Experts of a small language model.
Training: a variant of SOAP for the experts, 734M tokens, 11193 steps.
Below are experts of layer 3 (counted from 0) of a mixture-of-experts language model. Rows are named router (the router's row for the expert), down (a neuron's output weights, with its number) and show model dimensions 0-159. Each number is 128 + 24 x the weight over its row's rms, rounded and kept within 0 to 255.
Before each expert's rows: a language model's description of what the expert responds to. This comes from a sample of Wikipedia text that the model never trained on.

# expert 59
Description: Standalone space tokens, mostly empty or indented cells in numeric tables of votes and percentages, and stray spaces between words in prose.
router [166 144 115  98 124  94 106 136  88 146 104 143 121 136 128 106 133 140  91 137 147 129 144 125 126 120  93 116 134 129 106 158 140 139 145 116 115  81  99 179 115 131 155 134 126 133 140 117 143 123 140  83 107 196 102 119 103 115 108 178 127 116 156 116 128 181 127 156  85 134 130  84  96 101 120 144 134  82 126 123 146 102 110  81 165 125 114 130 108 118 103 113 152 149 167 122 153 167  92  86 137 120 130 125 135 154 193 155  93 150 180 140 112 132 125 119 145 106 104 143 166  98  91 142 174 122 130 144 108 104  89 106 138 146 124 134 120 120 126  90 108 162 115 134 121 159 145  96 153 109 143 145 147 130 138 103 157 165 136 120]
down1 [121 145 146 101  95 149 119 157 141 129 130 107 118  88 178 170 119 144 135 166  99 152 129 124 109 117  73  99 151 139 117  80 108  71 138 145 152 118 146  98 129 155 139  98 126 158 106 140 138 122 129 114 116 169 128 113 125 171 106  92 143  95 114 129 195 145 126  93 106 171 143 174 103  79 135 122 118 125 105 118 164 128 151 154 119 136 177 110 105 123 161 131 146 115 100 145 167 116 131 129 137 150 165 111 113 117 101 110 148 129  86 168 168 152 132 121 150 127 107  98  99 136 137 142 130 130 106 114  96 126 145  86 127 136 146 161 127  94 160 105 129 149 122 138 105  92 173 120 132 125 163 122 126 148 136  92 100 134 115 110]
down2 [ 96 110 171 120 106 124 118 171 138 104 168 160 152 108 132 125 135 146 112 143 117 122 111 125 127 143 135 122 128 125 118 118 122 159 137  99 125 129 106 145 182 129 115  95  79 119 114 132  78 135 134  81 140 122 123 107 116 104 117 135 147 148 127  94 109 158  93 105 149 130 119 124 129 135 157 169 131 139 133 152 138  97 114 105 157 123 119 117  98 127 159 145 118 107  90 106 150 132 144 142 109 114  99 103 138 154 178 100 120 148 141 164 103  98 178  93 140 120 145 166 116 200 120 161 108 139 168 118  80 127 129 133 135 129 111 142 107  98 132 130 147 132 135 128 161 151 130  78  70 130 112 118 105 128 192 153 115  82 148 184]
down3 [167 129 115  93 106 144 111 148  73  98 169 157  97 111 136 120 128 115 115 100 108  62 144 122 105 102 120 124 154 134 144 120 155 109 134 130 152 116  99 147 137 162 117 134 163 127 124 129  96 133 141 139  99 133 110 163 114 116 172 118 122 117  76  98 110 117 108 127 172 112 179 146 114 114 135  97  89 122 135 111 143 148 127 143 125  98 164 141 122 103 179 123 131  78  87 156 113 121 123 113 158 154 123 120 130  88 115 159 125  91 143 155 107 162 144 143 132 101 158 142 129 130 131 110 153 136 110 148 140  97  88 135 192 135 141 144 113 118 129 140 131 185 151 121 129 109 106 136 121  98 147 143 157 120 153 137 192 125 121 176]
down4 [131 149 116 151 131 134 109 120 165 121 150 142 140 111 127 118  99  88 126 122 111 130 125 158 125 150 147 131 125 116 140  92 122 150 147 184  53 173 149 157 125 101 159 153 103 147 147 140 166 112 112 124 129 132 162 118 137 117 109 127 185 147 116 125 154 108 133  96 153  69 123  91 103  84 122 130 163 126 140 141 132 138 101 116 127 122 131 129 177 107 124 116 122 129 110 133 152 167  99 130 139 167 127 124 148 126 102 112 133 132 151 143 113  88 132 145 137 119 132  96 187 138 106 139 176  80 113 104 116 132 154 167 144 133  99 121  91 135 126 132  97  91 117 180 162 134 104 146 112 121 141  86 138 107 133 118 113  58 151  96]
down5 [119 157 127 156  96 151 213  92 153  93 114 134 137 116 130 132 113 120 128 124 135 147 152 118 134 141 186 136 158 111 108 141 122 125 153 127 137 132 158 117 129 124 116 129 155 124 145 137 153 149 128 150 113  79 144 112 155 161 155  99 120 121  88 132 132 100 111 100 145 129 147 182  88 206 124 164 120 144 135  85 143 119 181 124  93 133 123 155 137 130 111 167  84 114 132 116 118 119 126 139 112 120 133 145 152 105  81  75 135 131 108 100 108 144 138 150 147 150 146 140 118  99 132 124 128 136 101 131 125 166 131 142 101  84 130  75 140 166 109 144 111  94 115 133 133 123 122 143  61 115  99 136 119 126 106 152 132 107 138  93]
down6 [115 144 118 115 153  82 100 114 138 178 178 149 124  97 146  81 136 126  97 108 154 131 103 114 149 134 155 153 104 146 124 132 135 139 162 120 116 102 146 183 136 121 152 110 169 138 145 120 155 100 148  98  94 147  85  77  94 114 117 161 146 107 127 103 106 145 139 141 106 151 115 128 169 129 157  77 118 107  94 123 136 113 125  87  87 109 119 116 116 110 125 110 101 143 124 123 114 149 114 156 144 124 127 198 109 136 133 181 149 120 151 124 136 138 129 116 129 166 131 139 130 144 123 160 109 131 126 147 139 126 173 160 110 103 168 107 160 126 119 111 124 136 160 136 119 131  68 132 121 121 110 136 186 127 101 174 106 164 107 142]
down7 [137  87 122 113 127 152 126 111 132 136 138  87 146 122 104 114 153 113 120 157 155  48 164 126 132 174 140 151 105 141  94 141 117 120 133  82 150 172 143  67 148 114 132 138  99 131 157 139  82  78 121 121 119 144  96 160 143 152 136 112 158 134 126 121  98 177 103 101 143 133 106 136 111 114 137 150 121 141 157 116 162 118 107 156 156 115  95 121 165 144 176 108 138  88 105 148 131 110 152 164 140 135 109 150 151 138 145 126 136 139 142 133 113  97 164 131 139 151 145 128 116 159 110 152 151 108 148 108 114 126 124 104 142  96 129  85  87 115 102 127 150 119 156  98 113 101  81 136 113 166 139 162  92 174 155 109 146 130 117 133]
down8 [121 133 112 120 117 128 146 127 118 114 120 149 134 159 113 110 135 148 118  78 118 140 118 173 134 161 108 121 124 119  91 122  79 144 120 138 124 125  93  87 119  90 141 145 109 108 116 126 137 148 148 108  96 154 127 145 136 116 112 114 139 170 132 133 169 139 141 173  72 106 141  76 155 109  80  99 150 112 114 129 142 124  87 107 137 157 167 134 126 120 100 122 154 165 118 149 145 127 151  66 125 127 145 143 101 141 170 102 160 134 123 129 138 115 100 118 159 111 131 156 110 147 169 133 158 107 115 146 101 105 155 116 141 186 153 161 134 130 158 111 131 140 111 111  83 150 152 118  98 150 106 105 129 130 147  75 172 144  60 147]
down9 [159 129  91  79  99 156 125 161 121 151 155 138 151 106 142 138 117  84 152 126 128 108 132 126 129 130 149 116 136  87 113 139 100  85  64  72 156 107 148 183 153 101 135  95 139 118 137  79 118 159 120 115 136 130 128 143 126 135 126  98 149 116 111 159  97 147 127 116 132  73 156 111 128  96 178 117 109 124 110 122 130 100 133 136 142 135 148 120 148  81 174 147 105 132 122 149 139 141 140 176  50 128 133 148 131 128 109 165 121 128 148 153 134 138 157  99 106 162 143 133 148 172  97 106 127 135 167 106 135 162 126 147 136 101 141 161 136 139 118 112 159  99 122 135 160 145 100  89 111 108 143 118  88 135 127 149 123 120 134 118]
down10 [101 127 122  71 127 157 121 126 130 105  94 123 127 120 153 140 135 154 130 112 159 185 116 139  71 129 146 133 110 180  97 130 129 126  84 136 118 148 144  81 121  93 130 159 167 156 122 117 140 121 112 153 149 148 140 101 154 144 149 131 108 165 126  77 112 139 172 145 189 137 139 115 145 160 114 133 160 124 109 151 120 133 122 132  95 107 149 134 157 159 124 115 140  65 136 122 133 101 111 134 113 129 106 108 128 102  99 164 127 114 118 138 143 149 101 100 165 132 163  56 190 126  96 137 146 101 132  99 130 112 115 105 106 119 127 151 137 157 108 120 133 108 133 107  97 132 126 145 146  82 127 141 104 120 109 112 133 166 168 121]
down11 [117 150 136 143 178 150 141 105 144 126 126 136 141  88 140 178 102 117 127 143 119 148 126 129 128 162 113 125 129 145 118 116 167 164 104 146 115 113 106 136 138 147 150 167  99 140 137 105 144 114 149 187 140 127 102 122 103 167 134 109 146 111  94 165 132  74 116 121 173 125 131 118 143 177 134 126 168 140 167 116 116 132 155 141  78 151 159 151 100 155 118 123  78 119 140 117 124 129  70  75 121 148 111 109 158 134 107 133 126 161 141 146  90  87 156 131 135 120 123 172  89 125  82 142 115 148 119 100 118 114  94 140 124 161 105 119  98 139  94 134 117 115  69 102 118 153  93 140 118 119 112 127 147 116 100  83 123 137 103 119]
down12 [107 125 154 112 162 155 125 152 142 144 130  97 157 169 154 160 111 141 110 123 162 115 121 132  91 173 129 136 139  47 128 129 106  87 128  63 145  92 113  97 104 135 153  98 174 116 134 114 162 143 133 108 147 113 163 158 135 165 101 112 110  88 142 196 130 153 134 140  93  94 119 160 155 151 148 118 143 147 129 119 129  88  93 156  98 116 160 110 131 100 120 126 132 137 135 122 122 137 141  93 132 139 126 114 143 126 168 131 162 109 114 128 132 154 134 121  71 117 146 113  82 127 127 113 115 129 120 151 118 135 118 146 120 147  93 156 119 118 159 143  86 146  69 116 127 122 110 140 156 109 110  83 104 109 149 142 132 126 142 127]
down13 [109 147 131 128 146 141 144 101 138  94 162 117 134 146 129 154 124 137 161 154  84 181 146 157  60 115 131 135 100 127 157 124 120 116 128 145 115 160 136 113 154 131 101 106 180  87  89 139 134  99 128 143 116 126 143 153 165 128 102 142  99 103 152 105 173 131 132 135 110 121 110 176 137 126 137 119 138 175 137  95 110 107 106  71 137 142 135 116 174  98 130 105 124 124 135 105  94 139 147 132  88 110 120 121 132 110 131  93 122 108 153 151 151 169  91 106 106 110 148 109 148  91 113 117 152 163 172 104 176 117 147 154  99 150 146 161 104 121 162  96 144 126 148 114 137 124 127 122  92  90 175 134 122 134 111  92 106 158 131 108]
down14 [126 153 106 103 126 138 168 152 140 105 129 153  87 179 106 121  98 123 148 166 159 137 123 118 179  80 135 146 126  76 115 115 126 116 109 110 130 150 135 123 154 155  98 101 146 144 136 183 102  82 119 127 114 105 121 132 153 114 135 120 143 155 132 114 104 101 143 168 134 136 133  87  93 128 161 159 123  96 110  95  95 163 176 108 155 149  95 147 126 133 142 128 121 138 132 133 110 166 130 115 148 101 162 134 123 125  78 104 139 155 127 150 146 105 122 113 127 136 163 124 148 127 105 151 143 141 129 101 131 107 123 126 114  94 115 141 171 161 106 122 147  67 135 139 163  90  74 136 141  89 125 133 118 104  89 124  93 126 181 133]

# expert 39
Description: Hyphens starting infobox list items, pipes between table cells, colons, slashes and en dashes in ranges, ISBNs and stats.
router [ 94 155 113 144 108 124 112 100 127 200 163 123 133 146 133  89 142  85 117 172 100 107 150 130 177 122 121 115 109 130 129 115 118 108 144 115 145 139 138 109  69 122 123 120 172 119 133 128 119 110  93 154 122 156 155 173  67 126 106 200 114 125 169 136 132 103 118 120 144 109 117 139 129 129 120 117 142 178 121 131 124 130 132 130 125 117 165 114 132 126 123  88 129  98 111 129 171  99 109 150 129 143 146  96 118 149 103 125 118 168 137 116 113 164 147 165 182 116 140 192 138 118  87 133 178 128 131 140 127 150  99 101 155 103 116 138  98 124  98 121 166 118 142 144 131 131 132 129 120 112 138 127 128 143 151 138 152 136  86  77]
down0 [104 120 146 186 145 117 107 150 108 148 154 111 139 159 148 142 171  91 150 107 135 107  94  86 142 134 107  56 134 140 133 144 157 111 125  75 135 103 144  93 137  89 146 112 116 166 124 128 129 101 136 167 114 160 140 129  87 162 122 140 145 140 119 147 119  91 118 155 133 116  86 172 137 132 141 126 121 118 115 111 124 151 138 124 138 101 138 112 142  85 153 165 166 138  80 142 100 124 175 103 130 110 166  88 139  88  96 142 129 129 129  95  89 112 125 167 135  76 158 117 117 125  99 142 161 135 127 114 124 108 138  92 142 115 111 171 132 105 146 144 127 112 171 141 141 128 136 109 115 176 164 149 132 152 124 115 144 129 143 154]
down1 [147 110 126 134 118 103 123 111 129  79 105 139 117 119 140  82 151 208 101 128 109 133 131 133 138  99 106 101 135 105 158 184 176 138 143 137  95 129 125 136 131 118 123 147  92 104 100 153 132 131 137 140  96 112 134 100 112 112 123  81 111 103 113 129 143 107  95 120 143 136 154 120 128 111  94 122 133 139 169 127 142  93 160 131 154 168 102 175 103  88  87 156 177 116 129 115 118 155 152 127 180 138 139 153 134  93 142 128 133 132 159 165 145 119 107 115 117 120 112  99 140 174 120  86 122 127 149  92 132 161 126 123 113 134 162 167 158 124 151 135 127 104  65 127 127 135 186 161 102 144 126  93 136 131 120 124 135 135 123  98]
down2 [107 122 132 113 110 156 129 141 102 156 122 134 120 113 182 112 152 115 124 119 178 140 129 134 156 113 140 142 116 154 129 156 115 155 140 115 146 160 137 144 138 147 177  97 163 117 149 144 121 128 101 139 129 114 140  63 132 135  77 125 150 121 135 144  92 143 108 102 101 130 148 113 138 180 175 146 171 129 136 136 169 125 175 125 134  96  83 148 140 122 157 118 139 118 121 129 125 123 158 167  76 114  75  84 124 102  85 136 142  84 104 163 128 147 126 129 113 167 141 102 107 132  97  90 131 104 150 139 109 174  79 113 101 105 104 133 121  96 141 103 143 132  81 109 108 155  83 153 129 147 136 135 145 114 114 130 144 118 137 148]
down3 [129 158 121 137 128 132 115 114 136  85 178 158 120 145 142 124  79 112 145  66 146 105 119 137 152 138  95  95 175 112 105 106 144 131 110 106 104 141  94 171  96 118 142  97 116 140 154 154 140 132 115 127  85 156 187 137 103 109 116 135 147  93 115 141 113 148 105 177 131 126 153 131 133 150 149 131 138  94 157  60 107 131 123 140 142  82  95  99 132 100 145 135  89 120 126 139 120 165 134 122 176 109 174 128 157 162 154 129 122  83 153 160 142 125 118 123 130 131 126 133 151 146 119 141 147 147 137 143 135 168  73  69 110 134 154 132 119 108 129 152 141 140 116 130 134 131 155 112 146 133 132 131  86 102 135 157 138 117 140 171]
down4 [118 108  93  84 152 146 147 166 130 112 144 177 114  85 101  70 161 125 124 112 125 115 103 170 114 111 130 144 135 181 153 158 156 126 193 157 118 139  97 188 103 137 154 128 165  99 119 104 153 128 146 104 126 126 131 120 166 119 165  73 116 127 150 148 166  83 155 125 142 143 136 124 139 123 173 123 122 151 107  67 167 130 113 109  92 125  95 149 113 140  85 142 124 126 119 112 150 116 103 122 119 143 133 131 123 126 111 121 148 139 123 110 126 143 156 117 114 121 111 172 103 141 110 117 112 111 127 151 145 137 148 132  92 132 141 114 173 142 133 111  99 110 126 116 147 100 119 165 168 148  85 118 112 120 126 130  97 116 139  87]
down5 [ 57 119 157 131 113 100 136 120 154  82 131 147 113 109  79 120 141 167 157 123 137 128 101 169 120 172 142 127 134 102 157 137  95 127 181 136 105 204 109 139 145 125 115 164 134 150 155 113 151 113 120 116 148 104 114 107  94 154 138 141 103 147 120  94 133 116 126  96 126 120 150 153 129 157 147 142 151 102 109 149 118 146 133 121 135 133  85 140 114 112 148 157 134 129 123 118 154 116 155 120  94 108 108 139 102 158 126 111 110  69 153 130 158 138 115  96 119 107 146 171  97 179 115 132 135 149 100 144 139 159 133 161 104  96 151 162 148 145 185 151 125  96 100 104 114  90 118 133 135 105 142 150 122 112  97 128 123  87 144 132]
down6 [178 125 141 111 117  82 113 135  83 148 117  94 116 123 175 120  83 103  87 124 133 121 119 129 134 158 133 144 131 150 109 158 125 126 129 154 157 102  91  97 145 118  98 127 156 155 132 156 114 150 153 130  76 144 153 128 167 132 141 182 151 102 137 151 164 137  98  93 125 104 138 133 166 145 159 131 103 172 133 132 140 107 136 132 125 113 136  83 149 121 125  88 124 132 117 109 123 104 130 127 121 102 102 143 167 148 179 163 130 168 101 121 162 115 130  94 124 157 138  81  89  97 125 146  81  95 149 159 106 126 162 142 127 128 164 138 106 102 132 124 100 152 133 164 120 140 167 108 105  82 134 125 142 160 115 134 139 123 106  98]
down7 [ 92 129 108 135 113 122 135 149 119  84 150 113 104 138  77 146 105  96 134 109 136 140 134 162 117 135 128 117 128 119 139  98 114  67 154 113 133 150  80 133 179 137 169  80 113 122 154 163 114 143  88 130  98 113 110  82 136 164 163  93  72 142 127 117  73 165 174 144 131 164 116 141 127 129 110 129 137  93 120 144 125 136 161 133 138 109 115 120 108  79 152 147 124 110 125 126 111 150 119 162 129 123  98 122  89 131 137 180 119  72 141 144 119 123 133 110 142 145 108 122 121 105 171 124  97 150 151 151 152 125 162 168 117 156 126 129 138 134 141 131 128 137 141 184 127 100 109 122 167 139 192 135 136 139 123 132 143 112 129 127]
down8 [ 79 116 190 139 122 153 123 113 106 144  86 126 119 157  98 107 123 113 128 159  65 124 126 117 126 147 148  96  93 144  64 134 144 144 137 115 172  99 119  99 133 129 107 178  75 136 149 127 176 141 128 121 154 124 120 109 134 144 136 149  98 103 104 117 163 154 151 143 151 135 159 139 131 168 107 110 150  85 109 138 138 150 101 137 136 105  92 139 159 160 109 123 133 166 138 112 131 110 100 159 119 162 159 115 141 114 117 131 146 106 140 136 139 114 137 106 106 153 143 161  85 136 137 128 128 140 122 182 165 105 149 109 156 150 115 127 138 129 125 104 104 121 134 148  78 178 122 107 135  98 164 134 100  73 128 112 124 131 105 148]
down9 [151 127 149  98 102 127 110 153 176 124 176  95  88 120 128 118 156 120 114 178 109 124 109 107  95 146 114 175 125 143 156  96  88 124 111 127 125 115 124 126 100 137 131 112 160 126  66 139 122  97 137 127 169 119 118 152 116 144 101  67 120 120 145 120  92 157 125 110 170 146 127 146 123 170  83  83 128 159 165  93 109 102 135 149 160 115 134 133 135  99 106  78 138 112 131 129 112 123 126 153 135 148 115  93 141 143 108 111 112 143 113 123 146  78 132 126 145 168 143 133 114 145 134 140  82 131 132 142 155 129 137 160 113 149 141  99 120 104 112 144 139 130 166  88 113 131 153 148 120 167 129 136 197 149 151  93 141 149 159 134]
down10 [148 157  97 132 136 141 139 133 159 103 129 118  89  97 139 100 172 130 138 155 136 177 156 133 156 125 120  76 143 111 127 125 113 127 127 126 142 156 169  94 134 126 147 140  76 134  99  93  91 139 100 120 111 116 119  90 175 152 116 153 142  79 123 131 133 113 129 138  97  90 113 118 120 111  80 109 151  79 139 212 103 114 127 134 149 145 121 150 168 146 138 125 130 101 161 126 129 162 160 173 128 131 145 154 112 113 167 171 107 143 108 128 164 130 127 118  71 123 126 108 134 104 116 117 140 174 106  74 116 109 134 111 116 103 157 131 120 131 148 102 180 110 119 117 144 157 140 121 120 142 126 138 115 134 127 138  87 133 131 114]
down11 [145  77 125 144 147 134 142 125 109 166 173 121 129 119 129 118 151 127 164 108 140 161 107  74 178 141 105 166 159  81 108 115 152 110 121  65 117 117 110 120 152 135 150 114 122 156 126 113 143  97 121 103 111 131 119 159 127  93 112 156 154 123 111 125 166 137 144 109  91 138 157 118 151 108 189 111 118 136 140 130 138 156 134 133 143 146 124 133 118 116  99 165 135 126 194 142 136 163 136  82 126  96 133 130 170 131 165 111  77 138 131  89  86 139 125 166 117 113 148 140 145 133 119 145 164 116 108  91 113 141 132  99 116  93 136 129 109 137  82 148 125 133 110  86 124 136 126 102 115 160 118 124  97 114 143 176 118 154 140 165]
down12 [ 93 103 179 122 135 149 153 167 142 110  98 119 154 173  86 132 118 132 166 123 134  88 119 132 122 118 150 124 134 112 156 135 116 105 108 106  88 124 109 124 103 136 155 145  89 113 119 158 138  74 133 102 181 145  73  91 132 131 123  95  83 150 101  94 104 130 119 148 156 111 133 163 100 108 147 108 104 147  95 140  89 170 122 112 111 129 126 125 101 139 143 130 108 102 139 123 169 131  96 135 133 154 112 204 122 132 136 136  90 126 152 166 187 170  99  86 123 136 130 143 110 120 123 126 123 144 118 138 165 120 107 150 141  74 125  96 140 121 176  96 107 139 115 150 132 134 135 139 129 143 152 144 128 140 137 141 125 138 152 147]
down13 [122 139 181  95 151 119 111 112 160 105 112  93 103 150 115 159 117 120 128 166 141 162 125  89 128 114  97 125 120  91 127 125 173 177 166 135 111 136 173 133 120 151 104 111 160 157 162 113 106 128 100 131  85 124 137 109 131 159  84 133 151 108 140 117 113 130 146  87 118 142  75 135 115 123  68 141 127 119 138 152 144  79 143 137 112 123 122  97 147 157 156 134 147 143 137 116 111 181  93 139 165 142 147 160 109 113 127 152 132 114 141 116 167 176  88 131 137 116 145 101 183 129 100 136 141 136 102 113 124 168 128  90 101 160 152 105 120 115 127  91 112 130 154 113  92 164 115 131 113 119 125 128 125  93 148  92 126 140  99 124]

# expert 57
Description: Digits and later digit pieces of counts, scores and years in sports or election tables, such as 1,594, 0 - 1, 19-53.
router [112 107 122  84 126 143 151 138 121 167 113 173 115 131 121 160 118 172  94 135 134 131 127 114 147 133 132 151 121 159 132 147 126 149 134 120  99  73 153 142 122 122 156 130 158 131 158 131 130 133 146 126 155 113 125 167 113 133 105 133 141 127 114 165 163 139 103 196 119 140 162 152 122 140 120 131 146 104 130 154 110 131 130  93 153 114 113 151 146 126  69 138 170  99  89 133 173 131 154 118 150 131 123  58 113 105 111 113  67 110 177 111 136 130  89 119 169 134 127 123  56  94 143 125 132  99 116 102 105 130 134 103 162 161 127 107 134 101 137 115  93 117 123 121 124 141 159 158 141 107 111 114  70 147  99 121 149 120 135 112]
down7 [139 149  89  67 133 141 128 117 137 124 117 140  88 138 146 101 130 159 189 134 120 132 150 139 108 118 181 140 132 151 126 129 123 123 157 128 100 140 149 125 137 110 112 153 118 134 124  89 123 146 190 135 149 147 129 120 113 143  86  84 108  94 154 120 184  93 151 117 122  95 112 149 115  98 157 158 103 146 104  83 161 113 155  98 141 155 157 167 108 125 160 147 137 127  88 155 143 131 162 116 117 165 104 105 111 131 141 101 138 136 106 120 111 132 120  86 151 129 150 151 117 114  93 128 158 106 152  78 118 149 137 117 146 110 110 170 172 162 133 126 130 107 108 124 134 124 107 127 138 155 133  76 172  93 129 122  91 138 137  91]
down8 [ 86 165 120 124 172 124 100 124  76 156 126 108 123 107 175 116 130 102 114 125 149 143 130 141 122  85 127 118 155 118 144 166 156  73 146 148 118 130 116 112 117 133  98 146 146 143 122 112 119 113 120  92  79 191 140 100 115 129 113 131 169 166 121 121 107 135 128 186 145 124 148 158 120 119 138 128 139 137 117 121 143 137 124 113 174 136 147 119 168 133 133 106 117 158 149  88 129 136 114  96 118 120 101 123 123 171  81 159 152 175 157 116 120 135  89 130 143 149 127 138 159 128 174 175 133 157 109 135 157 128 115 154 134 132 117 114  88 140  78 105 143 141  89 126 143 139 131 122 153 111 135 122 123  73 125 118  81 134  75 100]
down9 [161 103 111 171 118 154 138 159 123 145 128  94 130 137 115 130 123 128 153 105 132 119 186 127 113 127 136  79 146 120 147 175 167 163 107  83 167 164 130  93 137 137 117 119  68 119 129 153  88 103 135 114 139 138 128  99 101 126 106  89 143  98 120 170 159 143 144 146 108 139  80  93 118 141 109 120 106  83 139 118 113 140 119 110 119 103 129  78 155  86 136 109  91 124 129 129  99  90  88 106 135  99 155 139 141 124 163 147 147 104 117 138 117 154 156 142  99 132 141 136  90 121 137 149 126 105 121 124 112 108 150 152  85 127 143  96 137 148 119 179 133 131 122 111 158 104 138 148 109 157 117 135 121 170 140 122 147 186 157 163]
down10 [116  98 132 142 122 122  88 119 134  61  91 118 126 133 141 108 114 145 151 134 108 142 134 146 126 104 111 142 120  95 152 134 142  95 117 148 135 161  79 108 194 142 121 120  98 140  86 160 113 117 139 144 140 119 129 110 120 115 173 151 116 139 133 120 109 152 134 106 128 146 126 177 122 104  92 112  73 167 100 111 125 171 135 149 141 135  90 127 104 116 131 139 104 110 184 147 115 132  98 117 149  72 132 192 104 113  79 138 141 104 150 113 192 138 131 102 148 110 109 132 149 167 108 139 150 135 106 168 152 138 121 149 124 115 151 154 161 158 136 119 124 113 107 162 105 118 113 126 142 129 150 150 125  81 148 145 113 151 129 160]
down11 [109 134 105 111 163 123 126 104 115 139 153 116  96 122  87 158  99 121 109 113 159 126 133 147 115 108 138 174 196 120 119 154 152 154 142 180  81  74 164 104 153 170 146 136 164 138 113 145 119 111 160 103 134 146 159 104 142 136 116 101 165 117 112  77 136  95 153 124 102 107 136 120 135 153 117 154 128 149 161 128 186 150 139 147 136 109 127  79 141 122 108 140 138 163 103 141 103 136 151 150 138 149 111  75 122 154 111 135 110 114 128  91 124 125  86 108 123 125 159 105  90  98 143 150 124 171 134 100 115 126 123 110 108 149 129 139 125 121 109 148 152 138 164 101 129 125 107 163 161  99 124 107 128  91 154  85 166 126 126 127]
down12 [128 142 173  92 147 128 102 127 114 109 128 117 169 131 134 166 107 140 122 122 110 110 112 110 114  79 129 140 132 162  97 121 145 122  96 118 127 143 165 106 135 150 147 156 133 119 120 146 127 108 169 134 116 150 117 107 135 103 126 148 146 116  89 154 119 141 147  90  66 118 154 101 135 170  95 142 176  91 135 130 141 121 131  85 152 128 125 157 123 134 142 133  91 142 149  86 162 138 138 190 138 122  86 171 128 131 125 139 153 101 128 130 135 140 141 158  87 136 164 169  85 125 160  97 111  90 132 137 111  90 126 132 123 115 143 118 107  94 116 112 134 116 120  68 129 111 145 135 116 158 141 164 120 141  54 145 122 143  75 128]
down13 [137 180 144 166 106  99 157 130 142 155 125 132 124 127 123 109 136 140 168 133 119 116  72 118  78  92 106 117  97  87 134 116 112  80 161 118 128 166  83 161 114 114 169 117  77 126 146  71 118 135 116 114 126 124 131 159 105 148 168 110 101 181 156 130  95 100 113 131 120 110 135 120  99 132 121 139 102 139 109  86 104 124 144 102 133 111 137 123 120 128 133 122 135 116 145 110  94 124 125 121 144 130 175 160 171 172 130 135 137 170 109 176 131 113 131 125 152 136 150 120 154 167  95 135 121 124 127 120 192  97 120 126 111 126 122 112 134 146 157 136 129 143 146 161 148 100  71 144 167 120 145 153 127 118 142 124  91 126 165 128]
down14 [127 117 177  75 157 121 149 135 118 174 145 102  85 140  95 181 123 140 127 141 157 154 135 112 121 139 157 139 135 112  87 140 141 142 104 140 152 133 151 154 114 138 118 179 135 147 114 121 147 131 124 114  80 120 137 132 128 152 165 143 103 140 113  81 116 148 117 107 148 141 136 109 143 134 115 145 130  84 148 117  94 123 140 102  74 153 135 119 113 173 151 147 167 164 122 156 104 128 139 138 117 113 140 154 151 160 132 111 124 116 122  69 163 108 115 106 110 169 126 119 120  38 133 121 113 128 133  73  96 144  97 128 155 139 107 106 141 144 124 105  78 169 115 124 130 117 112 159 137  85 101 133 123 104 121 146 130 123 138 155]
down15 [134 150 146 130 118 150  99 135 112 160 123 125 136 178 124 164  90 108 149 112 139 133 152 134 141 136  96 141  87 131 108 110  81 139 145 131 133 148 132 125 128 129 106 147 156 130 111 132 193 128  89 140 166 157 116 146 174 132 155 112 127 133 152 148 103 112 170 118 116 137 134 117 171 148 115 121 125 156 103 144 136 146 121 114 133 153 106 143 120 141 137 107 169  96  87 155 142  89  97 128  93 127 137 155 135 172 135 213 117 109 127 121 102  56 126 105 166 119  93 131 169 123 111 154 145 126  97 118  62 124 157  84 149 133 121 131 126 125 134 136 113 118 124 118 117 118  81 119  98  87 139 148 112 171 111 123 120 114 133 145]
down16 [152 114 161 143 121 132  94 126 125  90 127 121 122 127 109  86 136 112 144 129 124 140 115 149 125 130 103 104 133  84 134  97 137  70 141 111 123 162  95 136 146 124 100 138 113 134 106 152 116 127  70 170 114 147 118 107 112 112 155 153 129 148 140  90 108 129 122  65 112 131 131 139 115  79 123 121  87 173 114 119 150 157 141 168 124 105 143 117  80 125 154 100  98 118 197 140 134 132  77 137 123 110 165 177 158 143  98 143 139 133 117 151 141 132 139 122 142 118 129 148 176 151 115 120 146 136 121 180 181 137 115 142 109 113 145 117 102 140 125 135 125 179 129 129 132  87 104 120 142 156 181 172 160 127 128 116 107 149 108 113]
down17 [126 129 100 104 133 117 130  97 139 165 128 111 136 165  71 191 195 133 110 177  51 136 134 100 142 116 139 144 143 147 120 143 124 120 150 108 117 128 156 106 112 108 130 102 113 142 148 145 160 134 130 142 131 120 119 113 152 108  76  85  53 110 140 143 128 119  98 109 105 119 109 123 131 190 136 178 131 116 101 139 105 130 113 156 148 150 144 170 140 160 108 111 157 162 135 115 140 178 127  93 108 138 110 102 136 125 115 134 121 148 117 174 135 125 141 128 113  99  88 123  92 112 119 132 155 124 157 122  91 127 140 120 156 137 137 130 109 131 138 167 125 147 138  85 116 161 146 128 150 144 120 144 140 159 114 142 123 140 114  94]
down18 [130 176 171  60 153 114  91 137 101 115 140  98 138 167 118  88 161  76 135 149 112 107 132 160 101 113 145 104 104 114 124 132 107  96 144 121 146 122 121 144  92 108 122 137 131 114 118 141 116 104 131 133 127 143  90  92 153 144 138 116 106 149 112 138 137  80 145 149 148 152 101 145 108 118 124 108 119 156 115 131 163 117 119 100 125 156 154 150  71 155 140  93 127 149 150 166 123 118 127 159  67 147  80 173  82 119 122  80 140 104 102 137 145 168 131 136 123 158 141 116 135 175 106 132 164 150  93 162 165 160 115 170 129 122 107 135 133 133 131 114 111 151 135 176 131 130 112 106 137 127 143 106 152 127 114 111 119 129 150 139]
down19 [123 130 147 182 147 111 110  85 121 138 146 146 128 133 150  93 107 118 103 107 101 170 137 131 131 138 133 114  92 118 140 149 132 116 135 105 134 104 124 160 107 106  91 144 112 104 109 122 160 135 108 141 104 105 159 103 119 124 148  80 125 155 129  91 134 153 178 124 143 148 101 103 177 141 100 173 162 141 175 100 187 112  93  98 117 143 144 128 148 121 156 138 136 133 131  95 130 139 105 130 130 129 171 123 142 164 127 150 154 142  64 100 123 103 127  81 153 134 139 150 165 132 122 111 134 140 122 104 164 133 141 175  98 130 147 138 131 128  83 155 121  81 128 154 150 128 121 100 120 131 142  85 105 123  96  96 169  87 110 143]
down20 [154 157 177 130 126 111 191  96 100 134  73 121  82 145 136 154 105 132 155 100 112 192 104 138  91 136 115 126 196 140 129 132 139 120  93 134 100 147 104 128 100 149 121 121 132 125 120 128  84 172 120 134 145 100 159 147 110 104 158 155 125 163 111 107 100 139 186 138 112  95 129 131 114  74 128 115  89 126 124  88 138  92 117 142 108 106 119 125 119 112 106 134 188 119 135 117 136 147 113 115 137 154 136 122 136 143 157 130 185 146 127 138 134 164  94 146  94 130 112 115 124 155 160 139 121 108 162 106 122  81 124 149 122 162 141 110  92 132 127 152  96 139 122 119 141 122 143 121 153 162 118 138 139 121 153 139 156 123 103 122]